{
  "d_expert": 80,
  "d_shared_expert": 0,
  "norm_eps": 1e-05
}
Below are experts of layer 3 (counted from 0) of a mixture-of-experts language model. Rows are named router (the router's row for the expert), gate (a neuron's input weights, with its number), up (a neuron's input weights, with its number), down (a neuron's output weights, with its number) and show model dimensions 64-127. Each number is 500 + 50 x the weight over its row's rms, rounded and kept within 0 to 999. Numbers have three digits each.
After each expert's rows: a language model's description of what the expert responds to; "comes after" lists some tokens at least twice as common just before its tokens as in all text. This comes from a sample of Wikipedia text that the model never trained on. Tokens count by the router's weight.

# expert 45
router:518511557493470496435554501544505525494520444352559473480480546568538541492635542548552595563498481517522511415476530527530486371505490464470457466479553474622562508501505540476523515514475462
gate0:562456555490390571514515552480420466502501540479499527500481646548408522545566518515449536527388549562480427514466535610463397458543582438465600469478503435532586552453573529510549519449523520
up0:558514537531521591502519502512446538478512518411421498495549566499450578454564666584534496482533483617484449470499569527493449477397514504504520485463509426441530528502529518494598473441520517
down0:543425546483455516532343516469491483460484515408556516477451525443464522548555445400528597531523519412528481454507518492487466497595529502456464525463478368533423428543526561498509375413489416
gate1:535478409504526519468512548469490454551510598566486522478486549459462514478517591598492519470561502479481510438582527449484479505382445477578482560414505550518471501388450530530474397574472491
up1:498448427515495541457558594470420494508506589553426535485454503551495533475570524551581516495552464425491552455579600491448532548454469460516448533397551535443466532395444494496521321557535544
down1:484445596545552455449507486487437530443470537553427420506452579425479511584543467515555481458572455567461448393513511461481474377493495519501542422508440452471458561553507457482438475433555511
gate2:481534473484507507523462560418537455527463512540434513409546552533473558485568455517518448380450507521529429544424525527529464516493420493405499481537551478546429533528541479528440446403469548
up2:542544480506516519507444614465529437550504530503463498414511541520459538497612509485493500428448522557482484534503534535514522510497409503460449497474501544573420533487635482565401436497486541
down2:524609462463469430608463529482527538494492554537554605437535501502504514485460522480475494510478438504493539565382528552474479466515414449528578539498535405527508473582480519548584490459449517
gate3:408532502567542482503502502470520441484548451528386551439593511575448483478569494511509475494525500501470563462431557558539538512524544485407603450468544408580601555494535505468546518475499468
up3:365509511572537458494479461533556426530537461522453538452551487520455416460546525530526504470542545487475592541479503507506487525531496509465538400487538435598568554475550546486521463441486525
down3:481440561453478495530474392452495511504526497464533556451474512416541479487459418535462475541451510430470451423557511426541546413638530480523365499510537422445465443565555520521504466478438417
gate4:517558524496436532467537380561426418480546522461598445482446448543461484567532609432512577566437502517572502490466496545469617470549581494472432485479616457423516552493524527496545414581472467
up4:450491513546515569433506423586467572460473509453482398437435522568393520505534566521552573490517426434520460504496514514529521524590501554527524572444496353463481455549548541556500492500465476
down4:471509544449431538467519487411474492516566410523518416547500419499504468539449509504466537540500386548645525548548505545525532507547553482454505464514549621507511475470474430480526470485531462
gate5:481524522490535506441427504583501540516494445510571497441446585435504522459533551518567511542522497559484532552531519537428506634546469472509485536587534514554475459392573564553515445494478447
up5:451594470528480511467516533536508535552475429556570489483448571446573524487517476457520498522578465530502484493474525590446496665566387466506511539557528559464500498439538466555472469464547415
down5:489507484561520550639513549567519568452537565491425487394509532480596476485535527462521547517456450438548486547418512460519576470533485514564548574447500493498455537561539505541475430489468493
gate6:612473574564537401491505535544463478562538465502508411497530431501516504489515550549444565513464449479578463569469554428466479477481417463498434479600476509555488445527508470440530549489503476
up6:498511565540520426488541522503408524520560441444607499506495394557546503484471531524475563512491482517540478451467517457478414465459471475542527450538490556553454513530502441475529561471476486
down6:478458489487508408473523514392522433518515531534549578577491496535552455492420430466564471414510543541500548444486544468488421494364451455461545542393458503555587535553508563493541517500471577
gate7:369457496608421547516605500537476474440472550423479476484491503531411588472472497544494480489456482530542438516482484502478559524464572491482623455392562512552544561496552596587406537545444431
up7:402467551642479484493558544539535472436460515423508514492517519535415550492522516481491504480497403478512433492453486529480545577493546513551599437424534534543530577456526588572408486539440471
down7:507518522504477491552580496426488545528607463556483526624498472482458451418512458434411473451531387519460495430576599503515589482505679550556547542438472523409575537428478434490528468372583467
gate8:483487407467408444473509535454491447481445462448441562476461518523599504506527441493515508429533471424537563459554413473478428486460483489544532490485610433595543456520524472549508505402467483
up8:588479398505442500448464437508505460478417447420483512545498484509513395468555481502526549449559415462519543542481425479455456489444510448471566478535562449545565532533519561555555533448466465
down8:460486536471554384567545527383524530512568611490484528406498541513518409504382379524544489411549525474563493555497513513473515525473459529472526446515434445473566527540464494449524561456514469
gate9:479594482489478501492615576497507559454509563571492486513477502488555502497456487543481566420515424553465509590502453531438447488478546552443568521492454462521499505529427453540429521432392481
up9:521569483447539560489622536498544528431513543660494482526502574457475465529487538543498473476510454515453517521451507489512392428498592541435550486435444428486544522594534429473480496466370472
down9:487447571433524552485587518572408498565428488518562494564504466523530478564545540445532495507430467585482521527530505541478462445522499534454453481493481494566457426486549451562474484323489537
What it handles: Line breaks, months, United. Line breaks after headings and table rows, month names before a day number, and United in United States.
comes after: "|", ".", ")", "==", "=", "==="

# expert 39
router:587493478589542518455505535468495537454480510387506465527554499465415566466474488542514508430530430436491552495497487483566409584571520627471515543501483450569449424563509556494464499450462490
gate0:498464457490516476488461506552484403473511536442484510493475500509456544536618521534476547549481443489515547502507449535536452518539507452573491500559483504505419474511505580580463496566381538
up0:455397469509487389514445431482472447525524582411542518514406540496458518513558529506518539529447499446469534525534452535516497473506542545551513466538505574517468465554470570534476453543407544
down0:526451458533519464553523512422520514433498478476575449584544435496566533580474528488588502590585541460514437474469515499504526626578458488531490526478507547395472549533485470423565539531535508
gate1:498492516458506516516552497478434492551473505559555604422529523508560554465540406517472464461485485496462449522440546530451446516543393498465539558477568464532508570541504505509515532538515465
up1:465525531466533475536601472480368500526521501475491548478519560515569587488573428517444502537545556511488550549430500514526454473589373534481475584536478492563471520549543549537548515547535439
down1:404419526431482479554485544492507430524475519531578607637472524466540565423496481496424450529595473501475472556447511482498422548498595499479447535491505423473523455482487467540491511499431547
gate2:517505461510516503505467556488464505539504558505619522521530478517470552516449473537444464527512562510538521499492454511568482540505424485520536473522490515530572476683520542478511615554479546
up2:511576492504494438489431576504444545504503540514629512507505500460401441448450526570473461502466499507516521479541499513498491565535515494535578487535484525536561481630633608474605612497511488
down2:444519489558483420532505542496460455520509496562514488499481560588516496430523557509512498514578475569546522491515374392483473497556663476519422529497543515489622424555500421494538534441528577
gate3:500541519511501456502491485494507516539493507645525584406491498513461552531433441449586514471495550452456384541524436478474512570449420556452501561363488434499588614450544496555489443509564570
up3:531496499564505511524479487379479497480456478546554516449505541522445499563474458458525529482479555483484414591509402505434550482454481548456562529421411491460581571415554586537473421508524563
down3:512402541556544476544413513517629480558460530496480428568621431530566598450450521451527494478496443632516489434559494509507494512542491458456544533480523427535556523412500524474504461579475495
gate4:580581513497423513495446552406454438428450472524560563474467448513562507507524552499565523421372454512474568437423482515475475490491547591504464460485486533504465418500510513544480484480579521
up4:532485484517473552498506575344527491515519538569426544496460531545515466495505533505607524359466440546413530518473534485491457468459597553478540527551422537466492497512569463547512446455493525
down4:537539460482518402553491478635496431576470494474532531558486417507499536472550510593485436482512510419452549583539515559573415452469456581578471414471533455555545572560509575534550488490511437
gate5:593535408553504534475473380542577561488419422578518443423462445496474518492517474463484516464471525509409518488492410490487455496496492409462485514584524466517557505569570566556454571480411459
up5:535580386497535544480451383505550515523498421459462407459427493408470488469466458509503523455487491560435504489474477488520559587475515458543467487591476515510505530561505577563479595480479411
down5:541450472456494545501420485398566575487495488622573469495466532541519447520447592549542535520416465368455450433508444495441449489402583530401534568516494528452567458491529379527488558503490424
gate6:537474429551485462482490432530482415474421522554497474488555436519500523509486526572493555453416465591482492429534486560507502524479443480502551553533490453526489528513505465447454429436474557
up6:521490429516450484496501482547570443489430541550564492495594475531570533484486505629417455468457481506525554404499451551454609599547433484570590452532586494564495573431498434468452500490449482
down6:486531454514525438505409602488598555438460446507394482437492616542502533597407471464570483455460586508508475483586479470528532505419435463495463471464396544413413498607469428452500465504500589
gate7:532465536507485379440406539519468537554509478488537510468474576615366459515490487522549505501465464501492539523492490496498519572565502566438463435523521438551398472518579622556494391517504426
up7:563480487494469462489408492543450527549523406504485476505430588575443447503441495489551501458428512525506515514591513421509542621583530578466474431483506485523472462573545646542582459486513445
down7:404553533518398553522518526496522482478472542484625555498547535420534522572475503427391552447493555428607441430559519525493538519467503562526547616490488546500571486396399525505504578517481506
gate8:530520484471469476456516502450546501441547435559518516461570508533542628534478565557580513478542522497520493518520526504488478575514563528472544505526423433483583527468534507472401477515372466
up8:509527475504515475509567465431479445448575520510521555421518554559538585588490614544498503459565444466495482554459410479529399573521510534488477553522440441482575515490472478469409419535407490
down8:555545501520618463558464487500537528515443531580590449488512368540483458533440460586526575485535445439524470466517525452488467531532424489520520613471534570538578477477470491525476522502510504
gate9:419547438542517490533517557483405480544503511503484465473547421455393587552565463376552497580501544506604556479463515565487370479466472484461614482553492515514492491428447510468588500403493507
up9:445521344519467459481544513544449503515506506477484517488519441494417546573541438427588461563500526457557518501547543522502438510540492566486543507517519483584427446411546517473528470467477564
down9:445469489525465518493419475447526546537552487476449418553492411496542495483525498507531542564483483532597436553528537492584484496491500589420556510585490482591510438505429503477500553490597443
What it handles: Titles and possessives in music. Words inside song, album and list titles, possessive 's, his, its, her, colons and quote marks, such as Fast, Land, Me.
comes after: "'", "\n", "\n\n", "\"", ". ", "- "

# expert 2
router:482515477547526536461453508532474483501512508394577544435489615581482517631507484436417535509576497424472538547497528520474561501518532523453537484567560423545516418477422521539492563513414373
gate0:545382544521538476459544567535489485488495425483491433487583445520459424542592549488574462471501573583442569481500472420521594498489435589449531509531523497453507539421443484584570467508510430
up0:577447498589590456489538621551522494473478533526508410514527517528517476563542563581555426472486538475515487451495567427495488527485510543469587525480533448532539481529444512528499500465515392
down0:519431496489446486530492484468467546526392499380504514462473513544476480495498497484497543521456482473500503510464451455513554500524483488549526496544498460526507523458526496468486499549454529
gate1:491507466516399414469456574436502497604426471523401518484525588540507532480496526493396627491447500494482505573464517541513520498452487425427530487472479555536479459470601505508553512466503523
up1:448504437549448463533420546469554449613469512499437560454538535477461475497552566438396568409479480500353562558455565509493465576470555442434629539494459505510503410532572522543510566474506545
down1:439567537491494516491603549574468466509489599417465438459551474544467419540536447511471461490472465454512491414573606436616601453513503432495537544539496538550508484473533497474546513496489528
gate2:463473562520478501465467494486443495520430524440558436490527542434427563421491546593473486572525472525400441503533493480542500524494492515575560474459544469583538496470480529470457486450444568
up2:446431561537447452499477543415440518515523497484521460533541582420398478464481550516426454612483500508454440492510513426568520440482503467579543466515520462561497488487490487475488471433379510
down2:466499533542415487443529590418483555502538476501467524457477516572488431446549519464473428527447496504463603556459578556546527608387499509526500507606569501542544568520523526461568532463470547
gate3:481571485500430457491472540534481495516518596429449475454483500516496565471465515484480500500533522422481622471512446596544473459427627439519526509551454468537424429442617575559526583553553572
up3:568531461478517469502493507505517546558517530511461443441498466482445519472489465497472486459426504488513575513478485533579528485499552465511484555572538513492448428456669558536391534526435506
down3:527458503557525447518512586486509480544557563485600403532590589527523558517541539424528476455445616387507471528485517463559469435465491454492402595425579486476483520456514438509483549469526565
gate4:463483493555521589467510591492526519458539502580542605465558571464491462536478425490478540545528499449414525573601524539476538542467543492467566539507468503582469607477542535473494526455387439
up4:489449487472530569491520568558562475427454540569552555453518587420528529510500466503460538535529443441421603584606580495384446560486598530528537493564545554533437486477495504472491540499355450
down4:577494576519537502590492457506532517543437505502569491504504534438473519612440575568471477507505532468516550471516479480503527557499517613509559540486528491424456473464575561512578579467528437
gate5:410506371531593533507514514573540532499498507602354548447526491537535527459479445582550497534575588549432546452547510472599504442544486436462538529395567563506457514447528506422514502425496490
up5:496504383560581440516411468582536545518420521561310555410533519482555519409401492535499461499528484598468496549508530498573521492503459414435531516429572552449425545560495494454563490526503490
down5:460504471601532407546498549582459549466574501468503462439485481552455525589496484522533451558624545499537557395498579470413485477486591452554567515477509521458457453518542408459595479508528462
gate6:530451517565404431486457435568429457571478519591570427470478523411425507457450465493446558541525481532506544552490466535447420453549466527530566466481489498556599442546517538578452517410511512
up6:530507511538420513467442469508517435538523521536507459446548540401443508485430452438466474524556465517510475450527495486492372457541507510550603523530426429539598427543509513464482578397576521
down6:478508538552408421564463392513445558500530428548526469583541488557444440404458552488474461450591503500484537468523591547545511450430485467482486461467514520448506456483393375484485485491546522
gate7:468543527508451475380534485410528490481486574477462552534457474603501543440500456483518547426530473472465465467556423558499475441503579459509436392488524445550503520491493561567534549463507559
up7:360572533604420544424606567480497545485486528442468543513401495538477575474497482397489500454590459437515473427547490543440514401431515502556556448554480416486467573396500568545486537475503576
down7:419482491558473441574474560503541479521531493517470590555506480455576581591509495513571429474537524486495535397538499472408512529529497389592470530481483506501554524454480467495486500580473525
gate8:544496529406577556486582457413504604458465475459470503451517574541479514443468473553480514463527480484514596487530467527379539542495519567508491414455468470530485580478618493541455420573432505
up8:503523519470644587531573533445501553436559550442370494435528524532507526426438442571495526496547509485525571551522457493427564536469450577469468498543480466509496567444549415498446457613483541
down8:478581553488607579535536403399428538615442452524507490528491427495478459430387499578549508488506519458433491528477479409445547512539514487459474465536527523475451513497459475531491452469494565
gate9:451544517486475478461531549511444393570488517495587578543425562465471527417404448536485512560567508475473588536549465462457503592482534504522615479484562438562566533462468548470491489393544476
up9:442598487461581481437545576432512490480460476495596580504498553475553514458450467522530499501496549543479509453587462473406515534512520463476516541463555408587586491485458517485495470462493441
down9:506478461497520601459500523448539498571429570573478609473463475485463485485481476527559576500469466478446562429536527497506432510473496554479527462488556538447485507493458455447490532497532457
What it handles: Line breaks, sentence openers. Line breaks ending list items and table rows, plus sentence-opening words and articles such as As, While, Since, including, the.
comes after: "|", ")", "==", ".", "===", ". "

# expert 33
router:555527448616482534499425565503498558501486477435533495568386637549485536554529393440591555534590400522625576527544453504450463463517464550471514472505579390546487464565574555475535453526501443
gate0:551453495629546546500395415424589412474430548501510553487471498496412604478500482491489454530507471477372454596565436526480474509445512534446597497453641458509533439462536501517521438424588484
up0:480533507584516590493378476440636480490369508509541533564523527466450574419495465557537468606509497486402495578513506487553516533505468565402567473463591400494493441464524500533431487428598500
down0:557495474597492477523445516521525568526513529503442560427468447543521531359543499427516449495447502417568484494534510525567551527484523525495506412452404409411491437522474480535487436400510541
gate1:467456424595499531531473505448552423507462513462517486532432440599495548479541586554480500507435644420478499537490563454511474442473414519506474564535602419493495381450508550564597604475472440
up1:431408457532503562479490482454533433408490472444588467544443469580522466542481543565557469523451595438441458544513530505455430491463384494424478579549585456480457389484530502575540525485602483
down1:512537453492554630636485529378497475512479465530538526529556522445514524385484471454441406507470402463499464487395473399605592383532419486432479453456476482472489545465482570495485578455468517
gate2:486441503574479480495490510488499574494494613441530536575421528493465516463506510431504598479505420500587541451399505441459493477482449532558487501517491441471449482502539504437462408531507450
up2:462448554555462483462480532441516546500553613398537564603475544508470556441478553490465558539521468468576455442436598457497447501498443522584453482520471466430421470519507510478492481491471450
down2:490575484496556471506463457542467582550489523458485554460543521362458482506523453548576485421585512483473480474458579414465494485471497492475507537524437493423471579541505450484503537604469481
gate3:512543462553549495458453549523508484555408537476454553440538475594432538478490463521522590521534535405505471403535438544512507385565483536528456510481449415508437514557538433537531437436541582
up3:413582417587443397532525576554551469516411531495501607478476450538462530479516485450562578471593492437530460514499469489436530436526505594508445444544486466472508463507521429548530517521521500
down3:546534432570480433543505474581493489430511561530438508459548508488439529511464532460456445509498507404473522470488440490462559539541558485573529481582573527346471482558540471473428486458503520
gate4:577472565457501557425463582518449515487490432484451514458540528446547583504525467547569491460444449445490495561541609469586498478519553523411557548529533482515465476560487542514518550490502504
up4:548468545434498480432433548495459484513540451469464520469453445412580597546483469481545497419441488466512553548526525461546464503470542556430475499473517517543533506535512602560487550490475478
down4:494492515472552415501515483464473511437498442455419478516525422424514531386475461478479476495492499494534522471523461436490384536551595531502478502416589499495530502517489597536473475486452498
gate5:471477499501375495479458480514586595543472465528516589539473557626456547495459464467496550551609466483413407544453450521447468499498507467524445542660518451455541546573635519540474464480488519
up5:475496497507430458484503537487582597507506491527545512496506526615502548564514476467467529521561458580439501574471434530461459485477521481554455558615488438444588538541625496536461552514473558
down5:485502559598569434505496539484505565552472473513546449549518522425528418572488571453517490520428498533512501511492505558516517614581531546527404501432543451457452548530519547491469503502426470
gate6:447534545525471502442586566546564605514498510537457572485551497572483534579472416435595545527545467502441509636415430574491494466554514444527412542496518464482506458517547499449474518484473480
up6:497462536512534424538512526494554480525514497480466571435494480476514568517493521459496472591523455521411489535431463560479502493493466426466459486480546545513589407495514466510524508404460408
down6:507464488465397561559492505511506451554475570489443568590528458531533483466467533434469408500587543462576433514449543443436424538512656482465451419511422547475561449493500429523456529533517488
gate7:586519504520464433451478540511461556482454561492418414537492390498512464472529512430507546487448481483495481554611466433498470501576455512491515525513480444574504502410591599507455543458477510
up7:567492499569470441506516511439453587492495500494433511485429461544507464459555475470468603478489487489478484481641473437509466521562529568471468512499525539586523528480580544536481549478434477
down7:415472495533452415484553541582532520429550424512454511579435527521462478519560459430442541514452396501513502533504543482488557423443604427527479465515470516521493522485570449555539484504473552
gate8:570546534532535495443457416500531543569479566477463482467467610569441490394544590467424590503587365540515516498521522529503514553555489505559487423554526539526514421493501477530515442457477500
up8:528527509529539487428474507508547599484453538502466457436430628580432527337572586552439578469552342526448515461506477564477531461567489506553480432531526564522438418490571468476591455465519480
down8:473531538525461603501518530473536544504448463429434393558512416496452560538490484526524590567451606522502501458487491469586461546498429490596524484472536612448555455476582480563504519495507420
gate9:629503460499501567452518482487473495532486502534446481560516491560470470428667517523511534492544558519389577480609564466523533521445507520514454537472433486560478502497507565482569508515487569
up9:563550451494485540499454501452502490509462511523459486574562529556392497489590533477536421494515590536427542560491485475448465524435474505536548558520470468514487532579599499446541524566490508
down9:471522462511526492524516499481500481459503533503508557418551523425476524409391477523502537490529554496504539482476520474473494542486528571557495552580536601503534624518550513498468408474483499
What it handles: Possessives and name parts. Possessive pronouns his, their, her, subject He and She, and first or later parts of names in tables, such as John, Fort, Keith.
comes after: ". ", "'", "- ", "and ", "by ", ": "

# expert 27
router:476478489519499479393475522503487549487488463427511506467487600513495498469522554501488515518563460426407485515564500463492549555623445522511454462578496477554487474523540533626535500512472530
gate0:506514625526488522514559496446473586564493534517457517511485492576524421517489546548529589447511508583470454447510491531489463437430472563435530472483511436546473487534586559533521535439504459
up0:539454545448551530489512508390472498496457557548480485525490482553487388482455526498498585481491534541451401467415465585455495437425513503467533456540489431519543487573559554506546484454565464
down0:433493533492571502563458516575489454521509556536472582532392528536517407496541512553431519482476442431474514530560465458508574447569464545483449447487570535488452486431415448525511499522609513
gate1:522547513524515534480498502523555495517412491361521458461500526521411514478554558563464572548525439538426481502581577535524488510534491499457523522521538515522554470485471514490446508449481472
up1:578586498482519479435519482477503509479429470416523387455516496549474493605586510566525634553483457555442458548543490633515482432542459445492554561501529548541581477459549493532461575398407450
down1:589564475472474478540480463509429530441451434455529478545533492455581433455482463510513441588491456561501514538442494419540513502451520491600555477454536514528563474541515505550501562517460473
gate2:442489471481487492409566475528547448393517349517532422519464577487470418561517625515492501641552393544478403419607392490541495486461468539517478477415552536504518455528446440441492421515467471
up2:534551465608514517382586469537539424459472391582496477514508579522437438506432557460492491598438431468430447476534413471547451571419467582459555553471487473557522459519486519410485459490489459
down2:512504520451497432476480516504464450478500432561476493472489542482577416551448555507439477528381493532574550517442527470575472401405525567503443515462483530552571492585496488415520517555490474
gate3:506469503423559501503428601465482560499539502530578471495422589504486539480416496531527491519526480393385460591473524492523467544554473441445449451511528444624529509564608467563411513506519513
up3:500473488459526506539478547552464508480455565409557517491468580445437529437563575399493501523514443462428491512584617574415505548529533502618566465645477488521550551447592505566497529511486510
down3:530454604455494535456549526387534458386470459477415466553468456517524465588465472540508414451505491452553523436538517414495479495528472412539429469379486468527559599499470465503515490499465532
gate4:545518510569509423493511559545522573524544512539473526496459578649548509523538511506527526413561492496511497521442420543475469551523526526418545543463485442528643427515520550571516453510482496
up4:513575507560468464489472529592569502513498497526463569577465516561576484503506539375454481451599561535499511517445500534574489522545475532398455530494477482509626431436480480560469513474493546
down4:476484524529433434474538447470504467465418491536460435544489521486505549568493565486489496568548439481535606589539459548481579447474493489473411556573420466517516483464480482473467611499575560
gate5:475433469495524520466522548508506549532487501445542515480479565502459486532686570488491503569452439461457476530522311474523504519527478425432489393578548536548466592489586471522462493485501554
up5:441469444500529474447496570561481539508503551436551470431516507428420477528667555424533510602457481485399513526582355499486554486543498465524526440610446442504484597451679440555494471523515559
down5:441536561461501486426476521460495522481513509455509489429516481577540448503459473500428548421507490461489482354546490500519470427457509526568428522413455506399541548578596413456516534528516578
gate6:480469454528489499557554433528586445497469450485547424547427514483431453468474564505511588522487534539560472473560536555542557445455487431457452555529495459537558562451533558469512517477440456
up6:532410574530544507538553450401513455585476479516588486478330487544477465521501586549414643516465503505556518537567504508535480441526494449473400497616516395487484516505516554421471460398473514
down6:531482573449502515541452445544527582443488514566452518457435474557471459493551481498531499405434486445514524541548470487541503478514416530477511497500463497475581515499605500477448337535509350
gate7:494503587562517500545526520451522478450519492561411480449561445489559534373531503463539509488518495528504452533531520429513423576560494578554542524431489396517460447543546539472472489466522549
up7:471527630542485490513536508487499477483528423551479538446533470495514543439532493478518483436489460528545511550477501501469465530521457541489561451481440445533478498524493570477461511474469489
down7:443503513510491522579531471551521491501485600642522502542448489441556503496584451493448429483633530445484491510442514420491439522557476484478473620405408507538487521540485460496446472567566488
gate8:502442540554418506445432540473526482482526508550521503571444491538467516462490469551533466520521552408404503436470596467414575553494486557493567458486549553525489608478500512524430461425487521
up8:492482484514459515515442465497488556496514467589408464493458429614490522467487470571519464445516523423445531477434609520461543528477556515485515485422529552488497518446523497531384428439500508
down8:448474466534499424474400485557569500472516435466459468438449454536533632494504510465502449526549414449497525420366536580430425469468461554502585499457529469447547491505458516393461550458525520
gate9:537471545516552571472558475419548542417433527492484537485453499509564635538440499563426490411582498561570566517461516511472552534480543531501432480623440479469513505511427524598416539456472469
up9:536444523488529598484548470473583510505439525438497515435438491532541552490450492621403544446543522578588471518453522513458539573458583548486424413568508446534542518574460475588469467398531431
down9:527509578454483514543563537603495532594413432536514499557531475422543530522532601560452479445559543539558463502523518587472519432453590586568412601445522496569550481418523403459623563526496510
What it handles: List bullets and field labels. Dash bullets opening list lines, infobox labels like Coordinates and Died, digits within percentages, and connectives such as also, which, other.
comes after: "\n", "- ", "(", "; ", ": ", "\n  "

# expert 35
router:525386490519452582494530475415561540510501502415584477503493591461445527525517583478500481566534473388492503504495533468538473579567477551425457481509558456531453382462575533557532542473427469
gate0:510532478438423513508463563483529451477468496423523628507435588536545627489543555542418435537542448438491482413504459506533484525429499489409454540491533488520435427452453455572499478493541503
up0:553464522456429442439559518470479474523503481412550554474427599551487627502474562515463486532524530412499520524535468501592592550473538436486432517456523496475436453486502564543568448427458466
down0:435514566485475446506510453513506495530445510543520427553508462478510441521391521448434451437514456552578519452493540409424496473544565428546437605579408510534516477412467433563549486524560363
gate1:552402481481452526553475397557573443498499441598435430486531529440542513491577456439449517493429509464462463601544448460501452465535495487523468571529457518530492412547574467446498496470448588
up1:571450494555476516497483433546526489479458473533473522476545593452467521487565461448424545471492429459463476533546498491471416514489511578504456598495571457538509469520544522451506515435484555
down1:482506612636516503432507452528523501474518449561477361521531453492508528513516546380467545464506488541512472477448569449579496483476549466492384574470540493501567472442530465569498551568471511
gate2:484506455480484469392432557476472500538419419548545469591506571403547476484552453490452506565401479564438386555465486531552513553417498477554620574473541484476478550524493538526515515503394460
up2:435555487523548518491421578470559494445496460550589465613459488436509591521521452516472488604465491553482411525506517511544554576401453455585598536506482486526475543493495413509471547450491452
down2:489469465418492416454477442510470482477459563482518460529568498464529492398569442467533534587482525455471522371512474533498547416565569454521530469593507418448490445543520592505490553516514570
gate3:419477488528422557442500609444421480510525459563512564619445476550466505454485456439526462605507542549444462616556404482546470543479482535529563479574496407516491446475535489562493476537576530
up3:434514526558447529460510535447407594553458509490542484569477498519562517442436471553507436581561514630538426540510430546529494532487538433577508526525521393467476467485546486485520526488529424
down3:418425553507470436480475508543435566405444536477488457553615508463562430510557454486541491459470477479459646561577490506456524384562555493430537506551474467557445448570423473531498484480541442
gate4:538420573455470540459486489528537537494454513594480508590510492452433609421458569521545566517579521511513466551500588535540498549513603469557493508523492595435563399562561526559543555471375450
up4:509513535438402535476420510541589440472436457560530507579398464465495557510443463453443497569523518460515459520523523543526428579508561564512555535540484644438527408507493520501467494503471467
down4:367487541470475514588466483531455583505459473611455462476504456517494531526354420550545518429463475438504512569523520460555469465496435495488530406410427452526511513562515439504437492523506542
gate5:488413610541498442456408538591503468494554519544432439489474427458533465486588534509551515504486438522465400491593461462497521540498504527586493432516486502512472493512509509494506577385487533
up5:513430588601531501468409515568544501413409462518474441557491490441484477435592547518522538479464461548458447433513429536500532562438452473563540540501507511567458492574485556547524499370480446
down5:445564495479460476470420597464550463476420541513531521463490445523419525458439414518514550448506524508559548472541490496558481598531462482478424423427584602498564530536486479448487479486544548
gate6:471501507512503556517551547452434437587492469468490530558511456446482451484544459438437482589439569466480615461575466485490515424572387506459525582550531544483537427459449472555437508561463621
up6:449547498532497568560541501475398441586511484503428506509497515475505491516549429472394491611467613474532605501593460496431489413523390565466492564561495532523547433423405463528427547579426583
down6:420566509515536515541514544515512566617551500497491432522428509455552500518580558493449364435507446544564517445489528495443487531490519504411450512510545507406466491489557468504466468533586504
gate7:423499417515495409487555505488488522476494488562602457518490486487458547417523519517517529479522418501388470480462504498498448475476603538476504458486480511534534513444497559638490537490409488
up7:451563459451459400504531528462448526400487493576600428468480517452550496502521493425489541517556386377511482507419491475522525528488627511456468556469535455575476587380471524618480516439459515
down7:486503521416469477501488578550580488440509533577566493577516454462454578482517519474486549555590545526447457472434447430520525512568503561522523494503539538501482484490583532563444544504456584
gate8:538504486543442603488460535506492442448482491513636532555424446541404597472548535570522489490557436450467410540461484485505560555586523481545487447513571483497537505460544544407494502551519471
up8:554467488579420547513435585514515532468499469501532512522542521468435537514542563576493528501529473423490447594440479470480479579552530512473487437473607531428455487555546496409534488498491457
down8:577468476442492526620449453451484474507498526516420578550484423434544482543449443564507471494567522483575535492434477508428482458575545467462484474457441484564537472530475527451528608572536511
gate9:513436483493476540534397443537489587504487410524516480501555500499487384477529562522523473502541526469518500541518512473380463499459467510427389522456505540540490473469514516481499485518516523
up9:508453493485443518504416495453489538494436447523424457451608540486475472490530535458576529493488465511555541446569454508359422430430555497459472527477553585466509548533510474489554470511567568
down9:444500475496454533535439448481498438566501491471545474506491549534478575595450542545529560510426548555444480465519541463534493608567481450514503503457523516447446501492447442568461522487513469
What it handles: Wiki markup, Supreme Court. Section heading markers like == and ===, blank table cells, decimal points, quotes and colons, plus "Supreme" in court names.
comes after: "\n\n", "| ", "\n", "also", "1", " "